Below are experts of layer 6 (counted from 0) of a mixture-of-experts language model. Rows are named router (the router's row for the expert), gate (a neuron's input weights, with its number), up (a neuron's input weights, with its number) and show model dimensions 0-255. Each number is 128 + 24 x the weight over its row's rms, rounded and kept within 0 to 255. Numbers have three digits each.
After each expert's rows: "gets" lists some tokens that make up at least twice as much of what it gets as of all text. This comes from a sample of Wikipedia text that the model never trained on. Tokens count by the router's weight.

# expert 1
router:128131124110094082110099112098161118127126098133134100112077099114108074131133134111127101096126153093154173161125111164095120082148126149111104147128123156153095144111130124117141123140132110100108114116117087100117107124142106147116143154122112168125099112089105123130109143123129148110177151117129105134176109136147085175133146130153139135158108182104075150106127113103139100123097151133116141100135153154153125112145113157076118094153112161146117150184099107119106131138156078134118130100138133145124136131121169109127146205141141136150141127121179148152117122089148125170137118123118169147153151136162131105123084115161133115101161108138147109098132158142140121134123177124130163139098147173109099163123162144137104129099147138125065094111142125153175158152104150
gate9:140100140155141085143136105166113123121115135133161126147113131122172127122112117115135101166110130145073148119145103141088167104159089152153177109155140169099112141117122111148098106144133141179126128074130145103094098154094106115143162147102141151135145092121148157136149104137122090097123141135093098110165116152139158163147102144185115154134121098137124113129132147139111114098115144129111154130111128160124136084106111092107165120124170210136124149118099140151095134113152098149091122115087094146124147124108114102136188150135128146174135112123091143151116090141131166108136120123111128138130163115144143101114101126137134164134116161128137156159095096152106139124115136095125127122087177135128161136126131129132087117108101163168079118102103113181127160080123114
up9:121105135124175106155092150176113111118123134123133156125121142137120143113092142142102083106130129152112130085100125160118118112160122126140115138146093099115169131116100159139142121155135123181166104109153105143150143173085135094086192151088093111154126106119137129088141144104111111104144083099135123089129159109121137161112127124156109136148120144102119143142131094169098144113151151099135115148152128110145141145085094083131103125116121135080120164134170119141155099095159142130153111130141153129129123136121149127104162135071124118138148117060128146107133125122131172180130110085100128163122128168116122108102094132112148174076144106128135162158101110124111132102122161116097114153152117099159160098103087143112177144103125161102128170130137115115136168106120104
gets: ".", " M", " S", " L", " C", " N"

# expert 5
router:148127109134125144125149127140115084156109134118146105110126133125159107136129162146132114135157075145108147091109137132109120092141134148166093074123143144125133130142123110149121139170147180156188112093139131137132129119116129103146121145088131100110178160117134156119127117100143121094131093149147179131090149165125118101134151121098101075097114108103147114140101121116104109103127135144160132119084123126141103103162166103112149143115115141147092145128135145107126139119173160149128108147122093176120148114095079108127137091126130165127150135135093099089150139173160180163112117159131181119119092163091126155136117101093150128086110181128096154117112101089093151122111147114158153103106135110101149121160110110121092155118145118143091145157083140153087138102099157
gate16:105156129154133170126141089131093131119153152162111098101137090098108091173119116145135149121138121141111115112165093120120115135160145128136150082120131134127091138128185104167144131163150051146116149144107100153099166119122095152147124117150092157137135148113119108148129169121129093133161119121119122139151171104136133113129133149102093134073142151118114160119174080131111137142111134152115128139120131145127143121121120161150122158134106125171092116219123118123127127119102142119157193116136082105164102134116141163120126143087146141095134138137134129148143091197125111109128153095113189181089121095087125126138099132129156133124140123148092094129141080118124148129129162160150126128147178132123119139180138121126142140104114135123153123130150116116125128101156154
up16:138113096164131164107130150099161134119133128080119158156134118118133126116150135124146126147121109188130098144104136140124090100141099113080128093117201124157097079117119134138151098145141117140135105111134112087102150102136093126102138124124140131145169140121125094131105179117105088125093120063081141128168140139126153119167133109145112063110162148133084129174145107084156141097118195112136109117122160106094106095128123164131091133161111122116117164128084127107101143100141092097145115113117153132087112128127129124094111097151070136097101143144132109124132134124117187125165118139113144163133120122111106129132136122126137097122099133112106127100111089110156073184141136136151124131131181140115147114142121144163143137123092129155112136164138152116133113121128141
gets: " (", "-", "\n", " |\n", "|", ".\n\n"

# expert 0
router:116118149118130131114101129143152153122117111135137132115108157082102119120089138093107117126127139126163158138137116141084166148122111136121155132146137168139143153155121130102105142089127111153151158161069145149166082156146163096080109158148113135122127120138117139104153130088097039132088140142144108115139146108150125074127105127118105146117155070151118086115161145164124135132103109109159097136150151114133103168169109107166146151104099157140173149102114076123101135140062119132119128168116176142126139101155141124094126141124176093108152153120144110159108140131098104129113136121083136113108139138130172117131123139106151121119126156139116112110138141098147123179142087118162151142157129134111119125125118131167108137121115111119148150125129050144122105083162122
gate16:107151126091135125119111135137143129121080147064130135126106128127124132167111081124131094097155142159102151068151146162121116101117094131147118127168127119127158111127143140118120095126155098132136113092109113096134146126164148144101149114181119202176118129163120129107080113118095119155109091171160125085173138123116136121126135165120171183112169086112154100172147128126145096122153129113124125104164120152137138144117140159086136153115093124101153139144095123119124119158114151085132139140150146124123162107113100157103131122163155130096139187111108158126104108124122155114145141116080110136133134181134104121156142119159136117111079158095155120157107096121150158091139119125116106168099133141102111113171119113121155140161127087118166137118108149148141103108139132
up16:153135127133145134119096096089125122143115098141137112177132123098120102102135122178123119154152141205143123144120164140102159151110113120074151140112065115128178120101139095071181154130121123116144122126141162124143140152154193139152079157152133125094138131110119131113138088110106117165065169090147101122149152109130146125121135108099124121125175131127113127175142098131130155124119142158107128122143101153151151118126122160158127138105129110125120141136112145105156140123113184098125140106093121122118148159118124145120120139151166137135106167136115194138128127121102121110164107143119098157098162098137102132169133121157084134132157137098122133060137133145086161143192102112145110137116080115122145139139129124118127115139129131092129180159107132123099138120133106
gets: " ", "–", "201", "200", "202", "199"

# expert 7
router:104141159136121130169113148133071094133169140125121137139167099111127155127159096124146130085136139155102107106110144101148175113127130095111135121126104075150147107141114108095124164123112105151112128121104094117118157114123125142090166113139163090103140143135131121161108145142103121148166148097129106137074110138124103134107130107167117142121161148182086171150131111146133187130096120133123108101184125117104148106089099136134100147161174105094114084120136150117158154112106166110153116112113126135138109155128144152132115115130101144102098123149108122138140105181134089075120122151150133139121130101143122168107146115107120115204070123088096118175135079106163125097146147136120149104146121152147162122126102121106108142117113132109145123124119132140149130112088070
gate16:136152102117155101157144124112167154126121108086092160144156099150139136132145176084167122140091122130130125155114118162134111109149086081068115133122175120103138088117137133119121118135102134126157116134156124118063125130095153146097150132129134110100115141151113125058122157112138168187146144108121130134116116144132128108103147153151125158165134144105088121106105094147126140124083101143084113146129127137139166174121139142153080119115130151166099134145120150155102116112075136166135137144098141157124069145077150102119120160175136130134102117137154136159147130184116151112159132137113114115103156136169157098134137092152137166116138174182117129149115129090137122155110154130152125121156157127110146123110149148117113115144137125127097145131157165125072117112112142
up16:149125118157118085167101129134117105136122119136104106131110114141120136138117050134118110156132140091117132129142137143156113145105098108152157124150166144146136102111162146125136136123128173143082090102099088115159147139072126125125103117090101111149164115124120106173112138107119118170149133128140123134159105170156116101160106151155129150128139133117115112138130056160145117154178117105135102151164132140115125161154053111130165165165139201133105174161122145106132100096116120113094142139136115133074068160140100127147108145117144167150137163113146133159123108099113111121090133151091148108149156131079159117116138123155130112161138120131136086139142143132108131161159134133165136134184106115142121136112116150128144117147125118107150088147104117153090142132116151
gets: "er", "in", "on", "en", "an", "ar"

# expert 3
router:138126118120135107105176123167100131149119140133074172156136136159160090138167080180133129148103081112144127145124134135149102150078125115162128130126123165114143158103208149119129148108129142132126115122134091159119150135108166182134133148107134121180145118149111144101113121129107112101135094153141148126150134158146126105136116152155133171139079123109108143135095138155140149153130112108110133112103115124117128152100153114128142137091102110109128111137169147137152082131140110160136157101142086088119124160133137129139131149140180140141125166115143131106129163090094097084125108147157066125103143096101142145113157155127097099140176103134148156123073148187161124158116117100114097133129112123114145109152149119124174163180123139144149124136158134095140112164137121
gate9:121137113150131149122118133121101123119110152141119132099129127177165141154116154121114126130165153126131100151161089120151105131152120126154138132167101091139117115104109130150141107132143149142149099141128099085117135127106148140080168064124119144144102121142161094138155152134088116157143100127125093226146099141098136157122147135095139153131137146119168121129143140126144121124167127091138181098144082121167125130118153117174172125097114111159126128098155079117119120142090102101137118155104155137124159100136139090130120127134130096156133104146143115099147141115100158089140131119123096122123150127136079131120095107176166117147138123113115100184096104108145109148109080111191128144131105156117138146166142167140181119146140090146100096170128157135119157108159126
up9:114172193112099152137106145135115111164094109113165121143135091126117141115118116105127126119177149139102141074119123151076119109122123109109122171071139150147163121107146151135147129121114142120127110125147134128099109115145144160128133199139113133130152115141110149158151169109180119086091140095111129092114150103122132103130143123129156114158112137102162118106155130134136136079137128133165092142099142124112127144133070150094100130156169135118151089163135160118113112165109192102113120148115132179131100121106130094106159136154111142130099187126163108147148182130176140154092091130151169126153149121123110140111109152091128149119114130129167130091135127154102134088143168130123125152151164136127183111114137099136111143156117129142129126172117140102117124126103163
gets: " in", " of", ",", " the", " to", " and"

# expert 6
router:153141095154170147140121115144098139139095165131162110156164123083101172122112146144105100109150100125076070149147152090101085137145175117104106092131128069107146117092134109173135091146147134105144156140128174121142152168122127156162108113158100162099115139163107107155136140156140168115146155121114116135120163087121161154113091112124136127088100112114147091121107144131117141140139138113112113133117096147136128132119154146154096086118133093167130107137117139144126109161156123092160124125151112123119122127136125149150083120093108101138143085128167121143080126096139143134146141089132145152134057122132130115111135100174098083122131106131172127150136142146110131146086115133102132130162129095144120132122168171099091100122159114148173117121146156130141124090150120
gate9:117166105120111112147141115118095133112156124103137137096164135127113121128095160132190142086114142124175176131148092124113120115118102106117125112121189122127139118117108163147131113152107153123098120152101162109116145110110132127117125131146117100121107100173077139116110151097139091105160120106156111175144100118123094169146128136088139131132141150079157110159145160161134143130125165106137167106091165136108125064119158135116157080134108128148125158133126117095142113172101141189160070143123122099108120133153124127144149136100160168121132140152144143126104094126155116110137132142096136136153152077086142108120115139124107176157077131125110157130160134149106137115142095095113144145128130136110146135159187164075124172136112079141114104143145121108137116135097118
up9:100149145144130104105148100102166150128126111074143161121130154121118166111073171086148188135125119126145140140148108213143159115149142150185114109136160118149127140092127151121108109102082131145158165115118124137127177143155098119090102115117187141120141163115102110118137130140115147132097155134107159139120065121130151136155108106153144111131056122103070117163124122120114171140111126128097088112131142115128117086132116112097114134099155150154155103110111141150115136112137138166109091116121142171135115153141118132122115119143134149111132121135133162127152136140123140113152151146144148113089179156148106121128143135168109153144094124141106108133122125133101174160122117097123134108129179152145114154085186140114156125139134137114115138127168170144124120168160154
gets: " |", "0", "2", "1", "3", ")"